Below are experts of layer 6 (counted from 0) of a mixture-of-experts language model. Rows are named router (the router's row for the expert), gate (a neuron's input weights, with its number), up (a neuron's input weights, with its number) and show model dimensions 0-95. Each number is 50 + 12 x the weight over its row's rms, rounded and kept within 0 to 99.
After each expert's rows: a language model's description of what the expert responds to. This comes from a sample of Wikipedia text that the model never trained on.

# expert 50
router:75 45 44 61 40 42 33 43 46 41 50 50 62 36 23 79 49 49 62 65 61 71 73 45 54 41 48 42 67 53 45 75 65 44 59 61 47 49 48 32 62 46 51 55 40 28 40 54 51 58 47 79 50 48 48 31 50 58 58 38 50 52 46 33 56 54 38 29 49 37 68 60 59 65 65 71 34 46 44 65 41 50 57 52 36 61 46 37 60 65 55 66 64 53 54 46
gate0:42 76 60 33 59 66 58 40 52 57 63 56 58 25 37 51 50 62 68 53 44 64 44 56 53 62 67 52 63 34 66 71 63 44 64 52 47 45 50 43 60 60 37 51 53 35 36 45 59 49 61 54 42 61 38 50 54 37 46 63 55 38 52 42 40 47 43 37 67 44 62 37 25 57 54 39 53 32 34 37 44 59 50 40 63 48 56 44 52 41 40 34 61 58 60 64
up0:45 70 45 34 50 62 43 44 41 35 51 30 56 36 24 47 64 56 52 53 68 59 44 50 56 76 52 67 80 44 75 83 61 55 65 44 47 52 34 42 58 49 32 46 46 52 39 30 70 55 50 40 47 53 59 57 52 51 66 50 53 38 47 50 42 57 34 46 49 60 68 62 42 58 68 52 61 52 48 36 44 50 65 71 65 47 51 51 76 38 44 54 66 54 57 43
gate1:56 55 45 48 61 33 36 49 65 55 61 54 54 44 48 63 39 38 36 44 46 57 58 25 54 47 47 62 42 67 44 71 41 41 59 41 40 60 65 69 47 58 62 47 42 55 30 51 57 63 51 50 57 55 36 36 42 61 62 57 58 50 57 47 34 65 35 84 47 64 41 54 39 66 67 57 56 63 69 70 50 64 43 63 56 66 45 56 67 53 69 51 64 65 58 62
up1:55 48 50 42 42 53 43 62 45 50 45 44 45 53 47 37 27 39 41 36 54 62 56 23 60 58 75 57 52 50 63 70 41 55 70 60 40 54 72 60 61 56 67 66 47 43 39 40 53 66 52 40 38 40 63 40 57 64 68 66 46 23 43 35 54 47 45 61 52 48 37 57 57 61 50 58 58 37 72 48 63 47 63 43 57 44 45 55 41 58 47 33 55 52 58 64
What it handles: End pieces of names. Final pieces of proper names for places, clubs and companies, such as Shiko-ku, Glen Harb-our, Limited, Rangers, Creek.

# expert 47
router:85 39 55 65 52 41 64 46 54 28 64 60 52 24 27 55 55 27 48 60 52 65 53 52 31 47 50 55 69 48 52 51 64 45 60 51 61 49 47 57 53 28 67 47 55 46 54 58 27 70 27 53 55 45 35 30 34 54 51 42 44 59 47 54 50 67 36 51 74 62 56 63 46 56 62 63 51 53 57 48 49 54 61 68 58 64 40 56 54 68 64 43 67 53 49 58
gate0:59 51 46 48 76 50 46 32 63 56 74 44 51 47 38 53 42 42 38 63 41 55 40 52 58 36 37 44 77 35 40 37 48 47 53 58 56 50 56 54 74 43 64 42 71 44 40 46 39 71 45 45 53 59 29 44 43 34 62 35 36 57 59 48 47 44 57 67 49 39 41 36 68 51 46 67 36 34 60 52 30 73 38 45 53 57 54 38 46 52 17 49 50 55 61 50
up0:56 38 48 35 48 57 44 47 67 61 40 47 41 61 44 54 53 48 46 52 39 48 32 66 51 48 66 37 31 43 46 65 55 62 81 41 68 33 57 44 50 59 70 53 40 62 41 42 68 51 54 55 55 49 68 55 53 45 49 52 65 66 54 53 42 31 46 54 65 29 34 61 25 26 58 75 41 52 36 55 40 28 46 65 54 44 59 31 55 42 56 40 62 51 41 40
gate1:67 48 61 55 61 62 31 41 44 36 62 32 64 58 40 60 47 29 40 70 41 38 31 43 40 44 38 50 53 37 60 29 56 47 52 35 46 60 45 47 68 45 64 35 62 49 57 52 35 56 37 41 53 61 35 51 28 64 42 55 39 57 49 58 13 50 61 54 29 73 40 56 70 42 65 39 37 63 63 48 29 56 54 61 53 52 41 36 41 47 49 43 57 53 38 57
up1:36 58 54 52 68 49 37 64 24 53 50 45 52 62 55 58 47 42 37 62 48 50 46 34 37 48 65 56 52 44 32 46 57 43 80 18 48 38 44 43 62 63 58 39 61 62 37 46 50 50 41 61 59 38 57 56 44 63 52 74 61 61 46 58 03 63 55 46 50 74 51 63 40 74 53 62 29 44 34 34 44 36 58 36 73 46 46 63 38 57 63 42 26 64 42 72
What it handles: Number table cell bars. Pipe separators after numbers in data tables such as election results, climate statistics, sports standings and track listings.

# expert 62
router:74 46 50 41 57 37 59 52 52 37 70 53 41 40 52 71 43 36 78 32 44 53 50 64 53 52 31 48 66 33 48 61 47 52 53 61 62 54 47 48 42 40 53 53 46 38 60 49 45 44 40 82 52 55 38 51 49 52 49 39 60 63 58 32 73 60 33 38 51 33 57 66 57 58 54 60 32 21 43 58 33 63 57 52 59 54 53 38 56 72 41 46 53 73 30 67
gate0:63 81 59 50 21 37 64 47 43 49 45 41 42 56 62 46 59 51 53 48 53 60 44 62 43 49 38 66 36 41 79 66 33 56 44 38 76 43 52 57 17 45 57 46 67 38 43 44 41 75 50 63 47 48 54 67 65 67 67 28 48 42 48 43 60 47 54 51 58 39 52 67 49 55 49 68 40 43 63 50 47 52 71 48 51 45 47 26 30 47 41 63 50 51 53 39
up0:46 57 32 33 25 33 71 46 44 36 49 58 41 32 56 39 74 60 39 47 49 50 31 50 70 59 43 64 50 47 62 55 53 52 39 63 72 52 51 52 30 34 52 39 60 40 47 40 38 53 61 48 66 49 48 52 60 45 53 32 55 51 46 40 65 52 45 58 40 42 69 64 42 67 51 63 55 39 62 80 55 42 64 53 39 49 63 49 55 51 53 61 67 51 45 59
gate1:32 64 64 41 46 27 40 40 38 36 46 35 48 45 50 72 37 45 76 38 53 48 42 52 52 56 25 49 76 36 49 41 63 41 61 64 48 48 54 34 30 42 59 36 49 41 41 57 61 37 86 34 32 60 64 64 44 55 53 29 56 54 44 45 44 40 43 48 54 58 34 66 59 50 44 53 47 55 62 38 55 70 38 50 52 55 62 76 56 73 42 43 52 39 42 57
up1:30 50 63 52 58 43 51 40 32 67 51 41 42 44 27 51 46 49 35 42 54 60 46 57 62 40 53 43 59 40 64 58 57 61 55 49 55 50 41 59 56 54 47 55 53 49 48 33 60 69 59 40 59 43 55 60 56 73 30 39 19 63 45 57 56 33 37 46 55 39 49 45 49 49 54 75 42 24 49 44 68 63 49 56 17 46 31 32 32 54 41 57 61 61 37 60
What it handles: Japanese and Asian syllables. Syllable pieces of Japanese and other Asian names, like tsu, ku, shi, ji, zu, as in Suzuyo, Sega, Tokyo.

# expert 45
router:75 34 52 44 76 50 51 60 55 38 53 62 56 33 34 65 26 48 58 59 40 47 36 31 32 32 59 55 34 51 35 48 49 47 58 52 48 48 51 55 41 37 65 41 47 39 39 58 45 69 32 64 40 34 40 52 53 56 45 27 64 53 65 47 37 58 23 31 65 49 67 50 58 71 65 64 44 38 57 33 17 51 49 62 49 66 27 63 54 37 43 50 59 44 51 38
gate0:53 32 53 38 57 52 46 50 35 65 48 38 51 47 33 18 56 47 44 31 29 43 43 34 27 48 34 58 52 43 54 60 40 60 64 83 65 57 43 43 40 44 57 35 29 52 61 56 50 34 55 60 47 53 59 55 66 66 54 39 55 55 66 44 51 77 65 62 44 65 45 51 66 61 39 57 55 40 26 43 30 32 42 67 43 32 46 66 65 70 43 21 45 59 58 44
up0:62 64 42 55 61 40 51 42 57 78 52 35 26 27 38 58 59 52 34 80 53 44 38 64 49 76 60 45 36 47 55 53 49 33 43 28 77 60 61 37 62 43 30 61 36 32 42 57 53 65 47 57 47 38 47 59 46 43 64 73 53 40 41 56 47 54 29 65 63 30 24 65 51 47 38 27 43 46 27 38 47 59 70 58 39 53 31 41 39 43 74 47 50 43 54 37
gate1:41 47 61 58 28 35 59 56 50 52 57 57 60 35 60 55 48 22 61 65 66 42 57 66 63 36 27 46 40 41 68 34 75 51 57 26 48 55 73 50 54 43 52 38 36 57 41 62 49 40 36 36 67 22 66 65 50 40 47 44 79 55 42 36 45 37 48 57 44 52 44 53 51 64 57 38 49 51 50 45 56 48 37 27 39 39 42 34 30 32 63 42 46 66 35 32
up1:32 54 36 56 54 44 32 41 46 54 35 27 40 55 41 38 60 56 18 19 61 69 50 63 57 46 60 41 40 48 51 37 28 44 25 55 47 35 42 65 65 65 40 79 51 58 43 62 60 59 47 55 49 66 59 34 63 42 43 52 68 66 43 55 50 48 61 56 39 40 68 65 36 46 53 48 35 52 31 54 54 62 59 59 59 68 52 28 36 51 63 59 43 39 65 62
What it handles: Descriptive adjectives. Evaluative and size adjectives and adjective suffixes after a or the, such as new, large, small, important, poor, -ed, -ous.

# expert 48
router:57 41 74 43 59 27 46 51 38 06 59 77 56 54 58 88 44 60 65 74 57 61 44 45 44 56 61 49 61 50 34 44 55 41 55 51 33 43 46 23 65 31 42 65 39 47 52 59 50 54 40 59 66 63 25 58 52 46 49 18 49 67 51 56 59 59 37 39 51 33 70 75 58 69 59 66 53 52 46 69 39 39 56 65 31 58 45 36 56 43 48 33 57 53 45 42
gate0:68 12 56 57 44 33 54 40 53 56 46 69 42 44 66 44 37 66 60 20 41 74 57 60 21 60 62 31 46 62 63 38 41 47 52 56 50 42 37 64 39 51 56 34 54 55 31 52 58 49 46 59 59 41 48 42 37 48 52 42 51 52 47 32 70 52 56 50 53 55 36 61 55 60 69 49 44 27 36 35 52 55 56 69 66 19 44 47 69 56 55 51 54 41 48 55
up0:64 61 67 54 54 50 42 58 38 42 65 43 25 60 56 44 58 41 73 60 45 71 45 53 50 45 62 42 55 55 52 60 50 53 43 52 46 61 59 39 45 56 50 61 39 53 53 41 44 49 74 41 55 29 46 65 55 55 63 39 24 42 51 55 76 54 35 38 53 44 79 50 34 31 42 48 24 51 40 55 38 35 61 49 76 78 46 57 45 33 47 40 44 35 78 39
gate1:71 44 46 28 51 26 52 44 62 40 38 45 68 38 51 22 42 50 56 57 44 69 65 34 47 58 38 59 55 37 36 40 52 46 53 42 75 50 44 54 60 32 44 31 60 47 49 37 49 37 76 56 49 43 34 48 52 63 39 55 30 31 41 53 27 52 51 52 57 46 48 73 47 37 67 48 41 51 48 73 36 68 46 60 45 43 73 46 48 61 19 52 68 31 40 55
up1:65 51 41 70 56 47 41 70 52 48 60 33 41 43 34 41 41 50 51 28 33 55 40 47 55 30 57 55 69 47 54 37 39 43 28 28 60 41 52 64 32 68 35 46 48 55 43 74 63 57 52 40 54 50 61 66 43 50 54 40 65 67 48 35 49 41 58 69 61 44 53 33 69 68 49 46 73 59 46 41 39 63 47 58 49 52 48 52 50 48 51 36 56 55 64 85
What it handles: Table cell separators. Pipe separators between table cells, plus other punctuation and linking words in lists and tables, such as semicolons, dashes, via, for.

# expert 16
router:63 21 58 44 53 36 59 40 49 25 68 67 45 49 41 48 57 55 52 34 52 51 54 46 40 44 40 58 63 47 38 53 43 52 55 47 46 57 40 31 63 23 34 56 27 39 21 56 62 56 39 47 43 50 37 40 85 56 65 44 35 83 46 51 64 62 42 53 50 45 57 52 79 58 78 64 49 65 61 57 39 52 61 46 54 53 45 50 60 76 61 66 58 56 51 57
gate0:50 33 46 56 47 49 32 41 62 53 74 27 39 65 57 44 67 49 39 44 58 68 61 53 28 69 43 57 55 48 50 67 71 66 47 71 46 42 48 46 65 45 56 22 41 51 38 56 42 47 43 52 33 59 47 50 61 42 50 43 35 60 33 60 38 59 46 51 32 50 56 47 48 64 66 49 39 63 41 56 50 65 41 51 62 38 47 46 68 57 62 59 51 51 78 54
up0:33 54 74 56 58 33 63 52 52 50 49 44 83 42 40 56 57 50 66 45 40 33 52 32 44 41 61 48 50 58 56 60 28 45 54 33 45 48 62 64 59 42 38 74 64 41 52 54 59 43 36 44 62 53 47 41 62 49 39 41 42 63 75 48 44 63 75 55 52 29 47 40 52 45 44 32 60 20 60 40 45 52 40 50 39 57 39 70 51 47 47 51 48 54 49 65
gate1:51 56 60 47 33 57 71 56 53 19 64 57 31 32 34 49 61 41 38 54 59 50 40 50 51 37 13 42 62 46 67 66 61 47 59 76 43 41 63 52 75 43 64 55 55 37 45 59 52 43 55 51 43 62 62 58 61 62 57 47 48 61 38 44 08 65 53 42 45 24 51 33 58 55 46 27 43 68 70 52 64 73 24 37 52 64 41 43 54 56 55 34 50 62 41 67
up1:36 53 59 49 54 60 30 64 61 33 48 74 44 32 62 60 60 52 38 66 53 47 43 55 38 26 38 36 50 60 64 56 50 44 45 74 49 49 59 32 53 48 72 61 58 36 25 59 55 55 33 52 41 48 38 56 62 62 52 60 39 60 37 65 40 61 49 65 37 51 40 46 50 46 48 33 33 58 57 50 49 71 45 45 60 56 48 45 59 32 74 40 63 56 47 59
What it handles: Ordinal suffixes and words. Ordinal endings after digits and ordinal words, as in 14th district, 1st Viscount, second, third, plus some digits inside table numbers.

# expert 4
router:63 36 75 33 54 41 62 51 52 45 54 75 62 34 42 47 39 36 63 46 49 71 60 51 57 56 60 67 44 28 51 97 49 40 51 51 62 38 38 60 49 22 48 54 41 41 27 66 37 60 48 46 63 54 11 43 34 46 58 44 51 43 67 40 49 63 50 39 67 33 60 49 63 54 61 60 43 56 40 54 27 65 58 46 43 49 54 44 60 50 46 40 62 66 61 48
gate0:33 45 42 39 28 56 47 54 88 40 52 65 57 47 54 34 52 66 50 61 62 30 53 27 50 46 50 54 49 75 34 42 46 43 47 60 29 52 61 40 64 41 32 66 45 56 61 66 55 47 47 58 40 71 44 63 49 42 64 80 58 39 66 38 53 50 46 40 55 54 28 40 48 50 53 54 53 34 63 39 53 50 41 66 52 81 46 58 49 50 46 45 62 67 44 64
up0:57 80 48 52 81 48 51 58 45 42 60 38 39 54 37 34 38 44 47 44 50 67 56 65 72 42 38 44 43 39 74 37 70 63 39 73 84 60 64 65 34 69 66 39 54 33 43 29 39 17 27 53 32 52 51 67 45 51 43 28 43 45 21 47 67 45 47 43 58 49 56 64 46 55 61 27 55 57 60 42 48 46 46 60 71 52 30 44 42 40 45 55 42 45 65 28
gate1:50 48 54 66 62 49 61 49 44 44 34 48 62 41 31 32 41 41 37 40 36 66 39 46 58 49 49 36 29 29 61 81 63 42 52 54 52 26 35 48 56 43 61 58 45 43 20 58 39 64 51 48 51 72 17 41 46 43 66 16 57 47 41 51 48 66 32 31 81 47 61 28 60 29 45 41 58 46 61 42 29 41 52 34 69 57 60 55 52 56 51 42 46 52 41 59
up1:56 52 40 54 61 56 52 48 42 50 25 61 62 56 46 35 39 29 41 41 44 60 34 48 62 59 50 34 29 40 71 72 68 53 56 51 40 38 49 45 43 44 39 63 55 44 21 58 57 69 55 43 40 58 17 30 48 53 74 42 52 50 54 56 52 48 39 35 54 44 50 48 35 41 56 58 70 56 75 46 38 51 52 41 67 52 69 68 43 48 59 47 36 50 49 58
What it handles: Name-initial syllables. Opening capitalized syllable of South Asian and other non-English personal or place names, in credit tables and election lists, e.g. Mo(han), Kar(nataka), Gi.

# expert 8
router:45 61 55 29 60 42 64 50 51 41 47 38 42 48 56 47 47 34 68 38 40 66 45 50 54 34 48 72 47 35 45 59 68 55 77 49 66 39 41 53 61 36 47 66 46 36 46 57 30 67 54 52 65 44 41 42 76 47 74 49 44 46 47 40 34 71 43 46 67 37 58 67 56 49 58 71 46 39 59 43 46 39 23 54 47 66 35 49 59 56 39 43 60 66 41 43
gate0:52 56 41 63 46 38 48 47 62 56 49 27 53 78 39 56 39 40 43 61 23 53 53 52 36 41 62 45 41 32 56 40 50 53 77 54 62 39 46 41 41 40 71 57 43 34 65 66 47 44 64 47 35 57 57 35 36 47 59 38 29 55 45 45 51 53 59 60 54 56 62 67 66 46 42 65 55 60 42 65 42 63 43 46 36 47 60 36 62 53 59 65 60 63 31 64
up0:40 53 31 40 48 42 59 66 64 57 55 40 52 69 24 55 28 37 49 62 57 42 58 49 31 40 53 43 41 56 41 52 53 43 38 43 52 46 70 38 27 31 60 46 39 56 68 69 73 34 56 47 55 39 51 52 36 52 61 56 24 58 46 75 44 55 40 56 55 50 57 79 39 50 40 38 37 57 46 47 47 54 46 49 41 36 54 62 67 62 41 59 47 60 41 45
gate1:57 53 51 47 35 49 55 45 46 53 61 56 46 47 38 54 50 41 39 40 38 61 52 46 57 41 53 41 28 61 56 71 42 42 53 46 59 40 30 34 41 56 44 49 44 48 33 41 64 62 29 38 68 46 60 59 55 33 75 74 45 56 47 69 33 58 46 65 55 60 46 49 55 66 31 65 35 40 59 51 45 66 52 32 62 42 58 46 55 41 47 47 55 49 80 48
up1:48 35 47 55 57 54 44 61 80 45 28 45 24 64 61 49 33 55 56 73 60 48 55 51 56 33 48 32 54 56 47 41 69 50 22 68 58 63 57 49 56 54 61 49 50 69 47 53 55 47 55 60 51 48 40 26 29 60 38 41 59 62 46 33 52 37 60 39 39 50 72 57 36 35 65 47 66 26 43 47 64 53 52 44 20 25 79 44 37 46 58 41 53 54 56 56
What it handles: Syllables ending in i. Word-internal pieces ending in i inside longer words, such as pre-mi-ere, arch-bi-shop, girl-fri-end, Se-mi-final.

# expert 28
router:49 24 66 38 41 41 44 33 46 22 58 73 58 48 32 51 53 60 57 43 58 49 36 47 42 47 52 57 55 57 42 66 55 48 47 54 60 45 58 43 61 48 61 52 46 36 47 53 51 69 55 56 59 59 49 54 68 51 43 33 27 59 48 44 39 58 28 45 63 45 61 75 59 51 59 61 43 59 50 38 49 45 42 64 61 53 47 36 68 70 56 45 57 61 67 38
gate0:44 39 48 33 63 62 53 40 54 58 58 57 65 34 49 61 69 59 64 48 52 51 67 51 43 30 52 65 50 62 47 36 48 55 46 53 70 62 70 38 61 55 67 36 64 61 40 53 46 72 57 40 62 50 44 44 58 47 69 52 34 60 63 65 62 41 43 65 43 58 33 33 23 44 52 62 51 54 50 32 38 52 48 60 58 52 47 39 62 49 43 29 50 35 53 58
up0:50 37 56 32 52 44 59 50 40 74 53 37 51 62 51 46 91 68 64 56 55 61 57 51 23 45 37 40 46 62 80 55 60 58 51 48 57 57 51 41 52 54 50 37 61 57 57 58 35 74 31 37 69 55 48 47 64 42 55 39 34 51 70 61 46 39 44 53 32 65 58 42 26 48 47 45 55 29 53 28 53 42 48 35 62 59 49 50 55 57 60 48 50 37 32 65
gate1:35 66 51 20 62 54 53 58 58 34 41 56 45 55 34 44 44 55 42 46 60 52 71 43 57 52 55 40 46 63 30 83 71 57 70 73 54 57 50 49 68 41 47 38 42 51 61 45 57 52 62 49 55 26 54 52 29 53 45 55 44 67 63 50 52 58 38 33 60 35 38 42 60 36 65 58 41 58 55 67 48 62 35 46 54 63 52 67 47 61 54 49 59 43 37 54
up1:62 55 47 45 49 55 49 50 47 40 22 48 58 53 47 47 61 62 63 56 52 37 65 56 44 39 47 70 54 65 39 70 58 61 64 65 66 71 67 66 46 43 59 42 40 62 60 39 48 56 52 66 52 38 55 38 49 43 59 41 54 50 75 48 35 35 30 50 65 48 76 49 72 68 48 65 44 36 64 57 48 53 68 62 53 51 38 45 54 36 52 67 52 71 53 42
What it handles: Government and institution nouns. Nouns for political and civic bodies and offices after the or a place name, e.g. House of Representatives, President, Court, County, city.

# expert 22
router:65 44 52 36 64 60 35 58 50 14 55 57 80 31 43 59 40 53 73 42 49 70 50 49 32 29 86 50 46 52 17 56 73 38 36 37 52 53 29 57 53 33 72 50 48 40 36 70 47 62 41 57 72 51 31 51 38 49 48 52 45 59 45 58 60 75 34 49 40 28 66 62 37 47 56 49 35 40 46 45 40 64 57 54 64 67 50 44 54 68 52 44 53 71 53 57
gate0:78 35 42 51 48 38 42 43 59 47 45 45 55 57 47 48 41 63 49 62 28 54 31 32 59 59 52 52 46 65 69 57 59 32 37 31 34 57 38 46 30 57 68 50 52 45 44 63 38 69 58 68 62 55 46 47 42 51 61 48 37 44 71 34 46 64 44 54 57 28 52 71 61 63 37 50 33 52 50 36 57 73 40 56 49 60 58 29 36 59 49 55 28 55 36 48
up0:72 55 43 57 68 60 46 58 45 48 53 48 40 34 45 48 49 49 38 51 52 35 33 27 54 51 53 33 50 60 51 59 61 37 61 56 54 69 35 64 42 42 57 23 46 50 07 64 54 68 71 40 49 56 50 51 53 70 59 62 27 42 62 62 49 48 30 46 48 54 59 79 68 52 46 28 36 17 47 25 53 46 48 53 65 68 51 59 41 51 42 50 25 47 44 44
gate1:41 40 54 46 46 79 41 59 65 47 37 45 34 46 49 75 46 65 57 32 66 59 41 40 38 67 44 49 55 60 35 64 49 64 41 41 58 44 46 58 56 50 55 69 59 55 62 75 63 66 56 80 52 41 56 68 53 45 54 63 54 53 45 20 53 71 41 50 40 60 47 56 62 39 60 49 59 64 40 78 66 57 38 51 54 47 58 68 58 57 55 50 59 47 74 43
up1:58 50 51 39 52 55 48 59 46 41 34 61 57 53 45 56 51 56 57 42 40 31 35 44 44 51 47 42 62 66 33 41 54 57 34 31 44 51 59 40 50 41 51 47 55 54 61 66 30 69 32 64 41 48 42 63 61 69 51 60 72 42 47 38 81 39 24 54 48 55 63 45 67 25 38 34 56 60 38 71 80 51 29 45 63 57 45 71 62 45 57 44 52 58 51 45
What it handles: Later digits in numbers. Middle and final digits of multi-digit numbers, mostly 0, in tables, measurements and reference codes, plus number words like thousand, million.

# expert 43
router:58 37 59 55 56 29 60 53 55 18 43 47 40 37 40 69 51 44 48 53 74 67 52 46 25 52 60 48 47 38 46 55 43 51 75 58 59 53 38 54 50 29 53 66 40 39 41 62 38 60 36 63 75 41 15 50 56 63 70 35 40 60 65 42 51 41 19 35 57 26 63 58 49 64 76 53 35 49 56 44 45 65 44 49 50 42 43 47 58 53 66 42 57 55 69 62
gate0:43 52 64 73 20 48 51 51 19 40 44 40 63 53 32 50 21 57 64 51 44 44 54 41 34 73 42 56 65 39 70 69 48 49 77 50 48 50 38 47 42 52 56 69 59 47 38 45 63 33 65 65 59 57 43 55 42 59 41 50 35 60 33 57 37 32 44 48 51 37 34 53 58 60 48 49 26 69 73 52 26 28 45 43 46 44 31 42 61 56 64 35 45 54 68 51
up0:46 60 64 69 25 69 51 55 33 48 35 37 56 53 32 39 16 48 66 46 44 41 57 48 38 63 42 69 61 43 67 54 44 37 61 47 54 37 34 53 60 56 48 65 55 51 45 50 69 38 66 67 59 44 42 45 22 72 41 55 35 50 32 54 46 57 44 48 51 39 41 58 53 54 47 47 35 57 66 46 34 33 51 31 39 32 43 41 52 57 71 42 28 55 67 58
gate1:69 52 54 63 70 46 54 54 56 67 41 38 50 58 54 57 61 42 57 76 51 66 52 65 30 40 51 54 70 78 32 68 61 59 37 56 55 52 41 25 53 60 46 54 63 41 62 55 76 66 29 45 56 58 25 69 48 20 48 55 56 60 67 50 78 64 42 50 38 45 67 53 60 40 52 34 54 43 52 65 54 72 35 50 46 51 57 56 32 36 59 64 19 67 41 62
up1:38 52 43 45 45 60 57 43 48 46 57 71 33 35 49 43 52 52 39 32 44 24 59 40 65 52 41 37 39 37 66 32 35 72 68 42 46 61 62 79 53 33 52 44 34 49 39 43 34 25 54 63 37 40 73 45 59 65 49 61 35 41 38 56 27 35 55 38 76 47 45 49 36 64 49 62 50 52 56 42 55 39 49 47 43 32 52 56 75 66 35 49 88 38 52 32
What it handles: Table cell separators. Pipe separators ending cells in tables of dates, places and results, such as Kitt Peak | Spacewatch |, and commas between place names.

# expert 2
router:60 32 63 48 61 22 66 36 44 17 54 75 47 49 39 73 71 54 54 65 58 67 47 57 48 36 62 55 70 53 44 66 37 46 71 61 38 47 30 31 86 46 51 61 33 42 45 45 35 63 21 58 47 62 42 49 69 57 50 46 49 65 54 41 40 63 45 44 65 46 75 62 67 57 56 42 43 70 31 51 48 73 32 64 40 49 39 41 67 97 40 60 62 62 41 57
gate0:70 48 27 50 70 49 35 43 43 67 43 57 46 36 23 60 45 45 55 54 62 44 57 70 70 31 49 68 35 35 41 62 31 72 62 36 33 47 44 36 66 50 43 68 44 47 45 48 27 65 43 57 49 62 36 44 60 44 48 61 62 71 46 54 46 64 38 37 62 53 56 74 65 46 30 63 55 50 51 42 58 63 38 55 41 28 56 62 78 60 40 55 65 40 23 67
up0:37 46 39 61 53 36 60 62 53 55 50 62 45 57 33 54 42 51 59 52 37 43 49 54 54 32 53 65 47 45 37 71 36 55 61 38 38 43 46 43 24 53 47 77 58 53 32 58 36 59 52 49 39 55 47 33 37 46 52 50 48 74 62 75 43 59 28 40 65 52 49 49 58 40 44 44 51 33 50 48 35 84 13 66 60 36 51 56 73 62 44 68 70 53 45 65
gate1:66 38 63 52 57 41 64 33 50 31 55 44 64 51 54 66 51 48 49 70 55 64 47 52 58 43 65 45 43 40 47 54 27 47 55 58 32 45 35 29 60 49 42 44 61 40 43 54 41 50 40 65 50 51 40 56 54 45 33 59 56 72 50 58 46 59 46 44 41 46 28 67 58 48 67 53 48 45 44 58 39 63 29 54 46 46 49 69 59 64 45 74 70 63 49 70
up1:34 51 49 52 45 56 32 57 39 54 54 66 52 34 35 31 48 51 52 55 63 26 40 40 42 61 43 56 54 61 45 65 65 68 33 30 69 34 54 67 40 46 66 57 38 43 54 31 49 44 71 40 66 45 69 52 37 50 59 42 32 23 66 61 46 42 48 62 59 66 78 42 41 67 48 48 42 35 45 48 58 39 56 59 69 50 44 40 46 40 61 48 34 45 66 31
What it handles: Table headers and awards. Pipe cells and first words in wiki tables, section-heading equals signs, and chart or award names like US Billboard, Best, Hot.

# expert 33
router:43 49 80 16 37 51 63 67 49 45 57 54 60 51 44 56 59 22 67 66 40 64 40 38 38 48 57 47 74 41 33 56 65 49 56 55 62 42 32 34 44 48 53 55 47 45 34 53 62 69 54 51 58 56 16 60 57 54 50 47 44 52 50 45 48 61 48 38 44 28 55 60 73 56 55 39 54 52 60 57 40 40 61 52 33 52 35 46 55 59 61 55 51 57 38 29
gate0:35 50 53 51 40 42 68 68 47 52 55 41 58 51 39 55 41 40 66 68 62 38 53 56 42 46 37 55 62 55 63 58 55 45 46 61 49 48 43 39 46 35 58 55 64 52 26 62 37 58 38 27 46 63 45 42 61 69 52 60 60 55 32 39 42 74 55 62 47 54 41 47 63 55 47 57 31 42 45 46 44 51 15 47 58 70 56 36 69 49 40 34 38 96 70 44
up0:51 62 44 50 51 32 49 54 63 70 38 42 48 57 44 57 59 63 59 58 57 14 47 53 42 42 32 48 75 49 63 20 45 60 50 56 47 46 54 52 48 55 41 60 65 62 53 61 52 74 55 43 63 47 45 26 57 43 53 68 47 63 53 71 42 52 68 32 53 53 52 36 48 38 35 33 35 50 64 42 54 44 32 46 64 64 52 43 55 40 46 32 39 65 37 50
gate1:50 49 39 40 43 64 68 50 61 60 60 42 38 31 55 57 56 56 42 46 58 42 67 40 22 39 25 59 73 54 62 66 49 37 51 34 48 38 42 64 79 30 56 23 41 61 30 42 56 52 48 39 60 45 50 57 78 40 44 50 57 30 59 35 38 43 36 41 62 53 65 63 68 53 59 59 54 45 54 65 45 41 59 59 46 40 36 57 56 66 69 60 42 58 49 50
up1:53 37 47 44 56 53 61 49 41 48 59 21 70 36 60 64 43 44 46 58 59 42 77 42 32 28 40 43 50 43 59 66 33 57 61 47 65 20 49 45 59 49 41 48 38 60 50 25 63 72 51 35 60 44 57 50 49 26 54 72 45 55 51 33 60 50 57 48 50 48 52 47 57 47 71 60 50 55 56 52 40 40 47 39 49 46 28 75 54 65 65 55 43 41 52 31
What it handles: Non-Latin byte pieces. Raw UTF-8 byte pieces of Korean, Japanese, Thai and Cyrillic text, plus symbols like ·, ° and subscript marks.

# expert 23
router:83 49 62 61 44 56 44 60 42 51 37 64 45 40 31 67 52 28 49 64 34 75 42 48 44 61 72 48 73 58 33 49 54 48 71 49 45 32 37 35 51 53 50 66 33 41 37 64 37 64 29 59 39 52 31 65 57 47 67 38 52 51 35 60 72 58 35 51 62 42 49 78 57 55 85 60 35 25 35 57 43 55 52 66 44 60 45 55 65 68 55 70 63 57 64 65
gate0:61 39 40 49 51 49 48 59 63 44 57 32 37 40 46 62 60 29 59 62 30 39 55 56 22 60 58 39 38 58 48 50 40 35 55 55 42 28 60 41 48 55 37 58 45 40 46 72 69 34 64 43 38 54 72 47 65 50 59 59 57 59 43 42 65 71 56 43 43 54 30 63 53 30 53 46 51 49 35 49 34 28 48 37 53 48 73 48 79 67 56 43 57 48 57 56
up0:46 69 50 28 62 44 46 43 35 49 46 71 66 57 62 58 40 64 49 48 68 52 48 42 68 40 66 59 57 45 56 59 47 77 44 45 57 68 43 46 41 54 55 32 59 64 44 43 36 64 43 43 47 32 26 56 55 43 33 44 48 49 45 70 30 27 29 60 62 40 60 39 45 56 59 51 45 57 62 58 41 60 43 45 50 44 39 65 31 44 53 45 41 58 21 37
gate1:44 49 56 46 52 68 55 65 50 59 61 63 61 54 43 45 52 37 58 59 74 59 62 52 46 54 60 52 57 57 55 59 52 61 40 49 51 39 39 51 43 67 35 76 43 48 27 67 35 57 38 57 33 54 35 83 52 56 62 43 32 70 61 68 38 56 34 39 73 50 63 51 50 47 59 52 48 53 42 33 35 58 38 55 63 51 54 39 66 53 60 44 81 62 44 65
up1:70 52 54 53 49 35 60 58 53 41 39 55 51 55 51 55 45 59 34 64 39 63 31 70 66 72 44 47 70 67 43 46 55 40 59 41 41 39 57 33 53 55 63 37 58 42 57 21 66 56 42 39 59 50 44 25 55 50 52 57 84 52 35 37 67 33 61 44 30 50 40 58 48 66 43 48 52 52 60 59 59 50 37 63 36 54 50 62 43 52 47 36 37 65 67 51
What it handles: Non-Latin script characters. Characters or byte pieces of Japanese, Chinese, Thai and other non-Latin scripts, often inside names glossed in parentheses.